Weights of a small mixture-of-experts language model, trained from scratch on English Wikipedia: a variant of Muon for the experts.
Below are experts of layer 6 (counted from 0) of a mixture-of-experts language model. Rows are named router (the router's row for the expert), up (a neuron's input weights, with its number) and show model dimensions 0-191. Each number is 500 + 25 x the weight over its row's rms, rounded and kept within 0 to 999. Numbers have three digits each.
After each expert's rows: a language model's description of what the expert responds to. This comes from a sample of Wikipedia text that the model never trained on.

# expert 24
router:488490494464506504493493466507474530515527493488469479471506483524505451511490541522484492580540501506542484458550495480527526498451473505464471500516519484490504490473498542482529515492483534499480530522506489551482478505489468483502455497510547492496446501475470556507506494502472471512479533487508551450537511535512533514473479472499459495491496516481511521440511496470467502489530471515473470509530567500513482521499538473519494560522519472491511509489463500542499494505517471514511498477516498504503463510522458494511493479477533503516525488480475536486481478473538492502
up0:506509536505502470482463504503522459465481492531539492527544495518530506453523477509463519520471496488532497489502528451477453495506515503482507517534487488470455509487498469493506507480541507528525538482500488477488537505470479468517502451470475551535532537532466524458505470479502500459489452459485542515485505518495504519511538456557516454502486470488509530526485480521509514473443505538476521565476502504504491509528524535474529498518530494504513517499530507488525496483489521525468520499510473496474520508500462463516496469524529529503483464485489541496499465484462510488
up1:494502514503507508553472507486487491470477474527500493497464519493537476514498465489514528546510493470522454496520500482542457513543508512484511506527495516522550500527519432463493534504516538474529489465507471503496494516485513497509532473514500522490552551532540494509513478448496517471486505487493472478509472437481521480475514532474460519496482478493522495485536551470483471523505518496494535481480520474498533503522490480499486523492474501490471518501495462540467501489538470486555536523523481470448507535519463501519454534465522495530490461502475535512518519517492535508
up2:511532459485455481492458463485514539503515515510513492501488527489511507508493485506485492485501522518478507511487474475503503486539502477482434494501528510473456495489517551539501514452499459482554492470536514519478498478494483464527507489518491455482526466478481483476488453520515503560541474495471538512477524511466426548447503487459486498527496450502484465533490509461490513520529481514519511519503491503502525546501496484522499527501526510495498463536488511508487503515496472549500542519576488494511492485504501467483512484540470487490487523477498547488493504523501448488
up3:505571507450515478501517508481515549536521514462481495472396488513504474464490458497513497488511526474501448475495485533537512527524532520488550513534447523543456517518567485507486501492526517479523532524488512470536517484474504538478492534475483509495485483455472512508511478499511503504482475523527514471491503470485477501489504477473490532490507481527477503504508535464506506530515519497485464485523483520515502464535491499528486516500541511505546531477513538522508502473530527477491524508484480471514454528491493535478486499543472482510467485527493511498494502511462507519
What it handles: Parentheses and commas

# expert 38
router:472487482498486509500529524475478513493455478526496497500492484517517473503492491487478507465537441504476491498482457462546473490549502542485509524483502493522527468523512484513531499485522485482508522531465462550514531504520490493536526527553527556519485487564481519497541459483475475487512540491500506501455472464519483514513533494546499522497511518466487448511511475458495496479515474530489518494446504514522504505504469492498504510492488508486454511502503505457510479521545513500504505454523477442467516499489467526517486462507516564492495518487479545486481514530540542501
up11:464444481523515491480509508545504526457497533504498537517546456446511482508511488477492517466513508524533505422487505494493530545520524478538531479488519510503473505511500531483514540520528484489526478478465518517513506513550531447551512479497491538445472492489515478514509468487493458489511483484533472533495504532527532465478474499514479498523483515523501537533500483482473469495511486479475477530486486531496498497472502492475509490510483492463465484498533463466492502539504473524483530519497551455517525513504530448456526492528495501504495522509495478498451528495474507464
up12:473520506516496565513507542506535517514505486498508521483487521510508490493511479489503515472494553474472535492543476470464532474536473471489505539531461481469485467463540511501529515465503514496503523502508489522474512497515478548526545465493485508443482449525500480473533538533499482551476474474479515521459511492525509497472536516495463523473501506511524479545484512496502498541465545510486493515527486515538473546496480506472448504498546537452476514531521530512473460526520525499485533485538498511533492506483517519519497484476487484492486505447506511489469485504524522531
up13:449479500536525484511512493496490490517508522488473481480497473515532485521518528530461526490513506529516490516497478472507513509496535524496475492550493499486506516528520521490482451493501554568477499490498453537485516489444491496531540515479492514513535471501463499487471473461478467467510467499513497512526502456490501484516451485470517525477524490511542496501531478478500446489537460502500496515485548494535487507465486510523489479502493535482482484518488487468561500519496517466489518512540500518477469458496522489482527474545503576508512521499540522512454455527484550488
up14:503479493473494517489528458500499475472498541531482475492498499527465480470502512498516456477505459497498505515458543511495527485484464494506500523513513528455488500545528475485563485493535551481520515514524489516468498516539468473499505410517477473510486477512497526492503495526487510535453492502503522472489530547513509534525543524533469512488467529504506517480492558505440529520514467497477467491487485494498466501490499487491509492514514520532524472540475495505442484493484465491531483471441489490518533504524477514489476463461563506498501512500557508513506510521494504492
What it handles: Years and dates

# expert 26
router:534481475485437476520503517479544518443487544519516524494510502447496494500458549487454462498520522495519531521484515532511492474525502530476521534465480480514520517501469527498488516495494527498474450537536485458500488562515458541510493540511489511550489435478462498510528507493511510528544513534484467552477507485499506500484520521543495468500468536487472464514491480447456508501440526500506511477522520475528504475518482513494523525489531512477456531525535473494485537512479498516522497531502500496518482510518514493488505495489482517538496527488495489494485499525494521501
up0:517516507536489490462531490471475572525504500506497529514501503561508505469524510521510532511481485466497532448498510528511526502474505562502472476502482494500510512519490489502482482506502479497498559479494454505545485548465513516536514552518521511505485488512540496445537525488492498493509522523483528468470508495503542500518524522503502486469506526518513513498501525486535453508505511529537517485512498456503495437463473474475560492504547509479516515460512528441462479509514544511494490537490547510464493501497497530467484529449508490530488505515494516486508476505530492470
up1:502520472508508524513510496495489487524470513481478529478503498495491477466498462493493520542539476477461482474496525486458517508534517535496526503514546498523483463472456502528478499505525449466484483507489511502525474488477545504491488505474506488494548496471483501470474521519533509465512485474517464507491515503519502503477516509488510505521487488497531490443513472460491515464468486511498493531492503481530528517571510456546509496481480486479503484510487556529511556541496474476486484561444509440457464529441511534487522463513464515554530530525506497510489481505502506477
up2:538518524488494492510509502516502514520505496502547519482461523496516460455530502489478500482467518461504493453475497501472485492529512496495536506481545496518523503499528490467492505495527522472413509512520470483492513524503460460501532487515519488530494506480505458497504524474478524496495521495449469511487515506511509450546505502517499520509484513527505485531475479481460499486455503510516521474478540519555500579560492483475477504519438549472457516511496501518500519502470478520503502500537560522502519527536500480499520521468538488457492461529492516528531510496517530526
up3:508462499516509509476532514461490479448507490461535528489490561475499521493486457523516494506494471510491534474508489525517496516531508481485534418449481540498512496450500482526499498510486496506511479577480526471479467536540503523485516428485493507479566533505529477487466442498522521507492501508518490526477478523490502484487479513513512476538473470524491490480472511438478504503480501505498503482465508484535489495509499496508494508497522485535484544450531489530476521490502525474503478461503493459542538509509510499454506507477482498554487476511470483493493507509485506499
What it handles: Abstract and common nouns

# expert 35
router:479488484543497504498504535517522523519479532495496506499502496501483535455508489465513504468478533528494496472500557493517448501520476486501499496494479491557474524521505524501505488493497490482511461509491487482504505493487486559495455546479448477474460490467494522486528489491494510520538459474563432492460511535524514530536525520526497479547494507486488486496437519519502481489464491554554487506489497519494513493517494457511559455443485491533518495481526511521466455520493501472501525523489514475506517525482503470495513488492493529496489546472492464473517485497522473464
up0:478505493476459518494522479495516495514519505501507498446494496513507482515497482508486496477446485553517459489539479494494483482542481491500496477514504496482539467511491508503494476460478503513534522558487454519480490481518487496520568541524471470520498486498514498524495507519488516493483512485510501496544508450556560522478526492500523487491461522516489497501471491520537520513474537499469517462499521549543508503529522474511495472483542446482524520473492522529476525491512521468510487525460463513541522498543551547442478482493448510524531509520507544520536477486491494506
up1:501515509482538505483524534473534507477508511482505491529501497505485443481566512463513489472479544503518511488478490516504497509468486499460501508495474502516569495522504497454488501530492509457523500487474491486503506500488526483503517459486500569541478522475537532521515474475450481493502480508496437492485517510478538488507520506512509528454517501481485519488489512483464495473490530484454533487500514513505524531528489492535508521494489530523502501438507478499494496489444500444455536510576514535467518478522485515490534547511514529522478497467507490516457520512555497503
up2:464494494498525470526509503469507475466459485481503501470505454509510521473484492537475488513472511491484493492496472471486496494511498466503485480485491481517486492502492450495525472513519483457477488472495515496533501478529521501465513488472509492495503488442498499539533524500486449510480494504502492495475498534497533522464503496546486487515515528502534506519483400482456471470499556512494535506463491547515506509470503545479503522488510512499484500441494494442479505542528499487467519501511497501538546521448530489465483532453485481517448447549526492474495518479494530470
up3:502484506520490416484520522512499534479487495507473518515500483527527532482514488488513489500525515524525495467532541479475474521480482483539454514507481494509467511499511488534509509489473501534456505473465501519513473502508493554481485484477535509503474533472511523461485558484503533481479512478499475524508494519524480517468476459496505475508460525517477537489481521515496483518493542510466567527490463484503520477526454470464484539497502553516514529448528513533522515512497477482458513511508493471536536491491480501452481491492524459502508523476535464525461439480518518472
What it handles: Institutional noun stems

# expert 19
router:483510467498505500500517513492468507521471473494496481513482512501502486525479500483488517470487525538504454504539521493506508544498463479476489494486531505492506448516481513473559457510534506481495544467502514520448506483516489496447461527477473497515466520505515495499462541501493513465511451523493502549480484540449486512542484509526515479441503450517479517506495490534498497513488481501536496481468456512480526484499535472531502497443506499517532453462513527517507418543484504495478507515514507479498458537463551525493511513467516482499505502456497498478495471484541479518
up0:542535473510471493520481554544487498531490480471484495481520501471483494485502491476514501531484495510502512495486538518517481519473537535488513486494471534469479495471540485513494474514468470528497527477504469543453465555508488499488496474471483477500445487507493502479519530496474531452503506492563461517489496548500508562522495502495510488497482438479512494504488490514517530500500498519513474489465486516487485493471459480535560499490489521457477469473517524518518460497473491507520500451498487510482510555458495451504512474519470507537516495475499542536490494459545499543
up1:456496498485447494526491482520502472474514491430502538500522442538531497537460469491490499519510536462473508519496519511516476514528522525482507501495514538507507499489488537501538477500474440490533528463491516453484453511471465501494483507528505500522475493485508488541522492533467478497493508508497496523479542522471494483529494518494468471503495516517521515495526432539516491501496496520511486510515497542529488465487512480470461524456476507461445501466483482479518456513513504484486529561508477551504498542541501509535484493523470474506496503509494527484526483507546486455
up2:529484504534529479545507490471531491464479521481454538501478466504545546488509497513500495513486514463495516505494488521474547518507457479487452518473498519568531502499493505488515526475450507501539507482483496512512504506506501524503484502491490494501486489520518530463496529511493525499469490463504509575448487526473490500480479490546526541466517457527483543508480500543481467495497504539526482475501512527536493507496518457483474534521491477464491541487512546488514479494500471481496522527555484496462521527501471508502471511539503465497554525465520499524515502503492441542
up3:468499535512503481513489469547507495487511501502472489494479467507503510495486536535501507473501497536543487486522537495499458549539501493507521510480546516527532506475479552481478522498474488483517489519477492497492518485505480462466467469480516501487513520520484489485488514497476496489526526475523481492521518494450474461492507472498553519450456460490442467479474525541484497505471518488491488513508451519526519443477507532508515487487504518523499450487564457486524532516457459504443496488541456502560495518491472514485491501482535498511481484514507497524477488520567521495
What it handles: Place and nationality words

# expert 18
router:459494543520501508483466485540546486491528495486466469505504474542510500528533462510475458473500517528460458455500526517520511538508501523514475482471501507489511463496487464494485506539469556463532493475487506504539505478472485481506500469466561489542488453444502520517524516497542453503526511536529521495504489539511522509500473482509505486532522517518495516509519545523503508484491507546528508502491527461508490479514467494478526527469487551464495520518488509495493525479488481517522517518534538539488565490538509519472521459509517490480474530528477492504522510511499450486
up1:489500504521502538518463517517526538515516456476474496460493479500527478470520505445497538494484498536475504484517498470483479521485523531506497508485501525460533533519528533459548501500512546536516518487521517452517488530544433542492505497514495499503475494479493482498506479498516502507502514539546452493497549525529492545494513503541521539517515477494479492501482506467496519506514483497531449520487486496472490495555474538505508496456476530525537535531472475455496461504520497493529538475499477506509535520482483529516519527490487492511518509555496541467471515510539554498
up2:471523459480504468506482476524521497451511491454490518454509505530511449523490467537496520522517461494516508508505507455505488498485486505509453490461500534473498501548561495458502494465467503506523511489418512452487548449516487462507491467474489478508508506471493481498481497531502506525498497491521523488500500503500531523505483480534515534499471539550490463528456489525538485545529495552508546503510498486496480533511495434560515504487521515542481500452503483508490503515513483494473486532498480492535527471554520502509534485520501510474488501496507476490487507472497510498
up3:522546484534452479465479524512494494547500492492528509497491493541524520461493454459500520497491490533500483506509481510492535505474499488497500519502497517490485521483513490531496501509562490513510492525521489480495511505530546462518483503479494506472490507466505493491497494492500506527459475467496521471501459508548554480453480553496502519484500519462526496533513517537520509549514523466523510474532521505486525489463456491524475529443489481509562505466513498509503515490508485468477520526560583516525515530539483475467505497548532482501536496503490490496517438500516511544
up4:519505553479499466479514503522526462516477529537498518519493474509508500452474473479436471482464488483545438442486498486515519554467476514531492466472488505501480519467505520503479491496493503539511509469507523479498484505519532500530491477549525518534487538477500479479478516480436506467527524502535490474499516498515537516495507449500502491479501514484517520528507536513512562511481529485496516494521523511515508507503512478492451480496527518501452492513434493498524514488522497487520467501534569470475517486481521498499456505497512460481492549492488527499488513522442502489
What it handles: Infobox field starts

# expert 30
router:449475465541539499477482469530468528476510483453525472503500525484487463523517538504499522479489483493448524496546533485520481480490480482525477533507487542521519483497495474505541513502518440518528493523516499500453520463486483442482486524481472499477508478547550504478489532478526476503519518497478502505510498484448496527516477483447511481533510490498488477507505463517497488483465477510510533521480499518489537481525474483518487521485497529459516535491524526523488457546491509517494527475496543478490502530499520522461481490524517467523475497498554535555503493498535559509
up0:503451514496500501541476438531495442489490503490503524508501502494487488473500525463490532503491518448509498536493476490516470441491486497444507500489498528507533482503491468508519502502477480526524471518500486530474520477481521489569508468539565491488558474522491494493539464479477494474507498468514477476494502502499496510517546543512529467468485530521498513485496517497539505523484502536494527490533491488498523499546516464491497548489486549462526514501493550522467533499467500465487485455521560509510453471471497507490526455498515485516501491470498518540524486526491480473
up1:518474482490465484436557473493519515488484502503495505463479535497468522486489530535473457550478492512489491530492525471528493516464484475506470475482499503475510484472487485493524484524526480546527508490447504519485473501537515458523455514517516477479452463535494494489491508485513476479489535449488466518513477510528526527514508499528487517548496535500531532539464493538510498514501474497526469504534511552510507461507494503504519484491525521484537544454504460490501534541517487481457460535505527483482507514494549472524513474488504513486497515480551502528514539515501552505
up2:491474539495485478576478523482470522529495501500510546461522491514533476534511490490499544486439509497483498489460519513496502493512476494503455473468463494547500493521495483459480494537514498483499537536475538535483461540520530498478526516491535502441515471549499497502483478499502453489513509494504506505515469446511499494519527460483513456528528493498538520487500498495483440483494492488493524501475496547536486477533502533514485540487492497480520512474468483504453451502489472521494452489519516496491473481469493487470488531474521501507492508517523467529511550506436488498
up3:495509458501559508507484492505518506504509505520478505513484471563515488509453520495441481532500460509545473472487501484500531507519478478560529503484487561495477475518464483554519553501498507460441537508474537498491503489476509483498536491532481560465521483559536524494472520465532495503517489538487504497534499487513543498493455456482469495513505481516501502519530522490562480543489505466455484506491516531490530477517523512462508483526488508493528510492528493499495512506487484478521503455490511483486516510511511485503551501528520504513517473497549528489462489486486508498
What it handles: Structural punctuation

# expert 2
router:550484473487513483516502539523502515530474486510517532547517484465475481485529541458461484474499542510542529515519518515470477538524458521477532531500477505476491514512507476505457506483491489513527519539517523509509507554476514536517476515523486538545491522472465455490521455497498495471455485494461480483447508533483503518493469516542483513512510515472509474490557480502492551509486514498474493486490532530511518478466523497501490435458537505496475462478508522508463490509493463484492513482498501521535550521550502497486473525490496501474496489523475468520472521458487494469
up0:470534482498490492473498477513472477500491511549518550508461497443570494485464503514473525507516477561489479515468475528507511524516512491473487522489464513528507452505535479510462470510482488546489473506539524519529481536524514513491476483532528497504454495577482533501471493462452494518489537582490475506468533499501519478500512452491519495513504509493503508484484522498488539490479551499507513533473504532520484515503486494497491489520489502517505480536489503488497474490491563500517509469503474467548501481499492482490469496530548519528512540474487493525460517511524484502
up1:490467513540489483525491477506476524483506520552490543523466489509515432493561473494544516543494545518509504483463480475507499478485512522493502470520507539550479476553544535488524473494529518537482497505513540495524505503540511462500548534517499507508479486444493515502514542525510469483499510506539529502508531537490500525509506482491520510473478529498463480470503490522480492517478496505493495446527542508497526463494502484495468510534480501477491486528534477532533530501552452511563466520506486514524449502516521493498477525493497489525523491531465490507536500513511530492
up2:490507483490523481539512514496514486524485504529480446530497513531477483482464510456450545477493498481431499481517489523478529522504473511469480537482489526507474494538478504522517463529476528552473526541491500477552508516510515552514525508517475488507546539496556526456516530520491492480497483532502464494496488453483527472500551474498497548528521490520491510499508513499454496494487504518535472529471521521503542513510487520534511541483484430475492487516519513513494469474465491504525478539512502479505507475472474501471510494511512492524468502491531473473510494498506566529
up3:481457525532482470527493499544497543499474524480466514475499493460460490481502491541486478578497525460546480503486495551539523524510501516501521500498487495448516442457542516517494536482489526500479508473493481498485499505576492549462468523491495534518503491513495458474506494520513564477471506508462509499507479546536504516524492439536532485517478494497463498489512488520452492515482499519462466508492484508505505531496523520516510492487513541528455491507507479527482494530505458500502512527486501493503444522504536471478516497526515508482497486480517464481508500494513536496
What it handles: Place and institution names

# expert 14
router:520504457462452488514525505501483536516469512514504502541531469505478494476516526487472454478510507542559505501490535523472503495533442499480545516498529494489496523532493486445504526509482490513515526481504502519501503536494519570474475528502511501535505538511485461490503473514473508501479468511488481493479479538466501479538478524491540529522538521494513465500510482502468511504527554503497471512470519506482511488504480510511504474463509529527467469514523468539507423513447501457452507471439495487535514488495476476478488535492533543479480509481484495489491490487471486497
up2:503518516511467524503462462500504514464514461475519456494516474497491480519538548503466459496506466536542467484513466495491473478497471488510479546504492519532525501467486498498498456516508484510557473469524471493498538551486534536535502525488480504480476481512465519508507534493537505510478489510502509475511496547483478528505484503508484500501545555512492471473522502525514546472505492497467499513550528538517495475522504464518499504506506517491521502450477519514479528485477510528509472458446517498471490511471504550453488512491569503485459555494518504494484484521458513539
up3:477503437510487432495473519507487486489539498525495483481551512514532448499488530461512487485513500511484484501535491485502513511506497512521526520480516514523508483500490502486478459457497504520459472481492509499511555529496487533482519472477500467486498491518546503511531482501470464475515481483455458515492516500446517533456498501469523499510482486516497458510459507470511488542527485523509444501455509531500459484507493500496446510481485464514508507496514486506460459508499545499516539486447496534485542495450489508477469488507538518473498528470505541481537481496432534491
up4:524522496472520494541477512519492481511515499502522528509520499487517547513489491492502507519513504486510548493494486472515484476477517514499506508459488519514494513537504536488501490506470493487490540491537513486546508510499470501519468524503485480514501498489477459523523494483499486523473531497484493515516462475547486504469452483516511475520468485545586511533483459452505478538517498538484500481540521447528463527480478545488502507512523509469512481496525446560482526489490506475498476553504495529453513534522468438521448524471500524490547516520461491476466455529515500478
up5:535482540487520468506472480499542519509474516463517489504494501511531461491482527513511486524451478508541514495518525486528452480504556512509491545480563485509534513495506521458469491472539507473511506463525512497487514527482506524494501497501465501523498517522473477501514486495528461465504474534491558505476528517512527490535496490548446486536520475495497479495474496553516455500494469489485444501494499532473539498544528487486574499497454532502508521497475528511467505513515516469521525470507525498485477530533528502535494542491523522500501532482507505475536471456502518486
What it handles: Nationality and league names

# expert 47
router:466474474485535499468479472517541495544568475467513498500512473526524464511498492491511508491508460514506542523471511489503484533483486479522524492554454482476501490505531458531522509504499507531495508443479482510490493500503488514530535499514495483455502472470527497486487525509513512501488521481494542457548533518501539492451523490517509508519490517502532494501468431455489499509514511468508512432523541537526483541501493512481495521507510479509475505523549500525489496533502521517492483456527497543488471528534478458506445498508532542487523499485517524488502534532456487476
up1:553502493499544544548497483500499509508516521513521510497532483523535521513518552505459475459510496465537479535464467495468518507561494481542472507456466540503484504507467476515507480540526504506542484486466465495533492507483496515486504523478477459549493467485521543479489510532498496516515521532516534501497499504511476496502524426530511491481485515546503469486483481480514517513458471486554507480491455478515481545472505469499515517477550452494486497524529510545506485499496533507505530492493503498506436478465515510494489512494489511477477484447511519478480490490465484517
up2:511526486454493483479494487501558433532555515522483527494462497505511463453495520483522504530459490494493462500473494518473519508470482494490508514465450487511487507527445518446476471490499463511503515502494515498483523498492533491479517490530457503478486495487540514527478558535528486471517521499497482516501518425523502508512492499513535443445526524498478487472479500453490525524453484519491525480480491467514541449512468485467504524509481498475463519508515537546501497512526511513500515495487523517456506506532498543513489521497455516487488469507490506453494522503502504526
up3:478491475499500489468529484484542509477485503515493503516430547530566516479513522516564516465441464483538501452498539508528507532525557457508485459495536522532535511487511475537476452542529485506511521483495532482485476489517525502504486471500522490498542535469498501462455488520460510501497496522497497508510501518477465461532467499508451527513496528480469461524499508473515493507514537489475533495478498526512545488527513457513524487482457482494520498492495508488480520497509498519540484506530527501491517475509495491513523530472492485510496502498507448499493514486443487544
up4:465515503457520505521520473506546541508502465492507478478496540478486493504482488511450504468517544491506495499486481509491516535489499514522513475509503498501514519513504471501522523474486522490493483489480532479528465489514546487468521427505514501450479506508486517474469543505498490463492522513494487531457451444525482509505499518528449440534494491496509474514511495496509508420493550515523502527490539502471508485524497493475527489486525510522545515512532486509531474449524542473534504463509522495483501512477526499504499536540489493504463469446518450509511491552453516498
What it handles: Prepositions and table boundaries

# expert 1
router:493514507481489505516495557486486488550476511491483518491477505514504508499525450473529529510487535505483477529505532494513483495522493514493512478529484513458482534518545467534523479502500500517534481486506520504517417550461487490487492465469495515482514511528485476541496498533507500502514511439502494510523519515501478465518480483571534513459503488509452508467514464522524523489511485458515490480521481503466513537461531518529491466498484452528500513544486526523503474529511535458518506528519523497542484474507535471471476476479519482465538504486515445478485502474466489451
up0:521514496476497535497450527517530527513534515486497464497455492537481484474490512468506529486548503485497508518485512507475558465535483500516541487513444516494492500463513538538490464542468513514509474494504480503530423518500507489529442503504515556471535497511547473491465482510490473485499500518504505474493536533506555493502511516533528493512527461509498509478517465517467488531501531522534517474474500490490511518477509519510508494491531490493541478526492504503522483504522545503477474463522494454464533493470530476466487509572481533502510537498505496467514455496486531495
up1:536456461514524484479501548495508527520471519450524479479518526505560500481489496477503526534466504507496523502501520496492483519468493515523489516543470507516492462494492494498489500507480483481507511517486541509513437475520494517506490496521486531559492488433504516490518522478478487487509495547548491492494523561515496455501486473502513529497461536506499514540512470499519458498480517523495500493502453548514531444532470489492535483529483505505498473462470466490499539472526492501556524557492500537507521488524524548481546494474506485487476526497529461478485503542493510472
up2:510491493513485513481439475524490478498522503475523470511500511499492473487464422502515507520506532532499518524512514497501478504545457497468524526511514521493471506529504480472489513483498489489508474467514512535501518526446506504488501508545472511495512515551526493459499508509491515498487512488500474527527529454521483521496484496522470499512548515524534502432498520473481494495504495502475512494545510475462508534539581469492496489485507529489528466517529507514469514504519435503511531467522510474505492509573441462493527489459521511468544502509489492528491449524507525469
up3:472524487514461483513528498482492490524480485501523490487484476546490470490482471493494482508515516480491499484514497549489532503493521471469522456501519495521485504527494470455523471528476512535513497507491511539478465515487474511534459536468547515455500493471530477504478482503502485476537489490488484430582524485495527531506484490519520488501507513501510506508480496500467520448542515483531445512461500461487526489470533518489496484463465531474478443469473503480472497513519514460493479491521431512501495516487562549443486496504512471490480515508506484483484464512475532498
What it handles: Place-name openings

# expert 29
router:527531480467468484505522520466526509454480508520500535543523486473501475506504571467463471490509501491507500511505523468460461466530474544471528515470507507516521483513453487507447537499482505503479483530523512508514450532501525536491512535515487551544491488487444512504496460555484499510522527508453473527487521502464513493502511556498468480501500546508486472499516515444478526483480541524462507471472518497493529449505511505516491487505479504467489477466497493472489522521457508515502468485479458505499531514525508477495519528474464465507471483502493485499457495489503526506
up0:478537516511486485525509484509506523497494496479534493532544458504447475469524540471501491500543465485484509526472534504518468519474485499481470514529488578469519517492520505456478485475523460515491499475490485510510524549507474491516461481524497496480509526482508520495557481493491446508488510491520509512519489539469509453535504475507496545507540516517513483510484538548481487475447511502515497527501489531513513477515486514495522517459437534487475493529447482509495492524495506557499534497461492508435527499517484527520486484522478535499504481503484527447466473519521491477
up1:521467484508481512513444518461504492518528534502497462491479457457510502487518479477505505498446498541532461509477535475481468493524466495516494466474518550487571502499484467532510513495482498502480506485516491506528495512481484538476514531507484499469492476550500527468559481565481537514484478498503492508514530484493475505545494478505443482461536504485504491516529485497477506509510507514561483513529512515475514447468556528518461522536534485492467499526511483531510473470513479503478430533516489483473468496501529495493500513490531502502476495516486494484468518468497521520
up2:526483525529512514543492439481488515496478527485457479547517528533459503507487548474543497483512518491494515456519545468493480509393501475471526527492504555522473512447446495512509475490535482452472541486476498527526528461460521489440456446491467531507496523473521510534517520545501481479484483480514521497502526517507469507486512521488508482450480535551509507471521502530498497504501507506525515498508489495514512509495502489522527504511473514499526498499497516494486499504476497488470466531512499478458469461488512499494492491497499479461512519516532501520493497519477497501
up3:419501506463491499499553448477522494539517490502503479488477490478485474504458481482533496464472502499498547547480484495476519497431527468458506468498455532481481505460517497496537498474495522531537475493516456498517532495498538507498511505442503547481496491522523506484509471490523494521491466502509541509491540497487526479490524454508476463549484464503491491539500509484455489477487475456513526486500477476517471488517495500505490488495463509493487526496494487506494518495506486516533490523492492523469442473541504523491458521522485506535464483440485543504515495551502520497
What it handles: Clause subject nouns

# expert 31
router:550512508482517508465512471516489487484465511501476567468553457507524491510509488466473500514541486483485489474449476494502540522515509455511479528537499506509511483530475510516464505485468456500496482531485489504526486536478521540508516528520485474434513499514469519505461487529472478522513542512478526465466508487507498542471520498489488533515474476505496483513495494496509469515504549504455526542483518537496493466501512477461500452517469485491537480487480471449495496471514486541548506478500510476515523498458539508505495491486536506521495495490499539457543514482553520470
up1:486473534509507538456477529522506478524493523528469521524489519535485445486479498469512468570481496497477527508489504487481492517495510517456517487484504458493493482508471505510531544493508449549477501519465486524503498492529460520509508512493464490468476527481473485478493492496496484459518457466480521450511489522514555528492527470529485519509488559507518508503509479512486462505493434478475452531478532449480479541488476501498518482470493531486500468519502468473484526534524507515488499483524510523489500527443495450551527497488507549500493492459520516511519514537518497510
up2:490503520472470487465484526516481484507497485527482543488513493474548489459490508527504453515511508502548486490502470474524500508511521530502476506492483490476512458535535473498489481548453510542483506500453500522484520510509503450528494515507483536481554477511483472474439507468480512496537534545513515509494471488501538524459512520430472524524502464538498496528495495491481475487506506535519517534490497487501507508481544458531532492505514514520486484505473517498496489510465536467489524512500504502463503540487476484536518564451513557540517491488542487535495527471524469486
up3:533520476488513505481488466492485497499460488485501516510523462524535513514521509496479500516459544491498474519482512512464511539520452525484503453491470512478532524559507533519470561483487478521509505520505513540431494488521526471462519491478531498490461502480482455504502511512468476458537515487502476484521492539519490505484520474479482525500513541467462506515520527486493472561526524540470473476509490533522504500462491529517509509547511504551524507446478520475538490486462496498506542508475532509490522536556510495487470501516540501511466507498533499477516461516483518470
up4:467460488463466476538523483506455512450500511448520499501511500443502479495508519533511504506493444536502505510509439530476465513513527455521495488548518498527539515516479492478538481531517489546501522470511507477511512501474505482511510429503496518512483479518486487507493532531488478537521459533527510532500500463548535498494485532512535495476532512520480502521529477519496541503537502517531505537496519534496532503489506490502469503505504515467497502492537537490453478498457482524441467516448473484454525496494479495456522479515504511516489495500499499449505543487520484505
What it handles: Final numbers and decimals

# expert 11
router:505512509528500506517515495480474543484533508502525524487473536530523473497463520488513489491478541532450462509518499506534493490448500492495507519501507496528530463461491542475570501518526471495484503460519525472485502503485486468469509534478459478500481473538522503530494552509530507495539493529492482515532524520449483490548474519444500463492547460536480494497502503512530484482439495494544526502540486471583512485494487497508512493532493511478478526496531488498529495488473501493518489511509480524491471504514581482471505483486496485525456515474510503510472495530496495514
up12:489549514450457483499491457453491550505538523519478500514464471537505468452523555496513482476455497487487505437509554509492466535470509485520492498476490515497516510460467516520505506525504433512514467519502495496538546519519508505508551484539508520478493503516531508486560518463497462499473505507536438525475496458470554457527523487487458483505467503523464488524496483505507518496466531503504502498464502508509489477501483522511503457495514488533505514503485533475518538510528519479520509508477514503493495499490518508498496517512491521491486515491443510486506471561486500506
up13:484514517507494506538489547499564527483511499484489521500518516575476514509470475490515500499455518487465485554513501497491519446512504548487518476471524522537561521506513534504457516502495489512471447479513448478556454509452490483499563500513529506548465482503498511478476481565527510510464496495508503490507518512525506490534497520511494482465486500468498514513507479511507495498513443496485483517440485486481496505514479508480526516507553512506507507462519513472494480502489455487440492514496491491498506473521556473458505505448487510515485514477517515497510478497509507518
up14:512513531446513476510490475513460541470531513500518492522482509502498522496474509495476527527481493483511479500530503525474491505500498490493456491477523496464496474488504486487487500506464490513529533461556468491525467511485520528479448525487480543489498518486519470501504485531477509497510493524552457488505517540525497485527486472541553484545502474557506541517491491492451462539490494477539526496538487466521507481505490518449512476509481537491546470493494491504527475472502511498531493518535525532507509455538530425545504548451452487513515503482505479528510505502484500517
up15:496522494516540478514483501468465478471466528527453474459493497533491519471465510540502449545466533475481516492459507497515501495479494481540485501531511505498530466517461513502517476467509545475486499438523495501503510514512523488425531468510501506476501453500525476496492498541480478534497524477488513530490502497460528527495465499469512481510476485588494501512506505544505506493490530493476515535510509515508467510469488470512509473486507502496527499488460460515496458517500548518487493513531501474526484454501524469491492497472490450534456517510489500498467493455477461465
What it handles: Common-word endings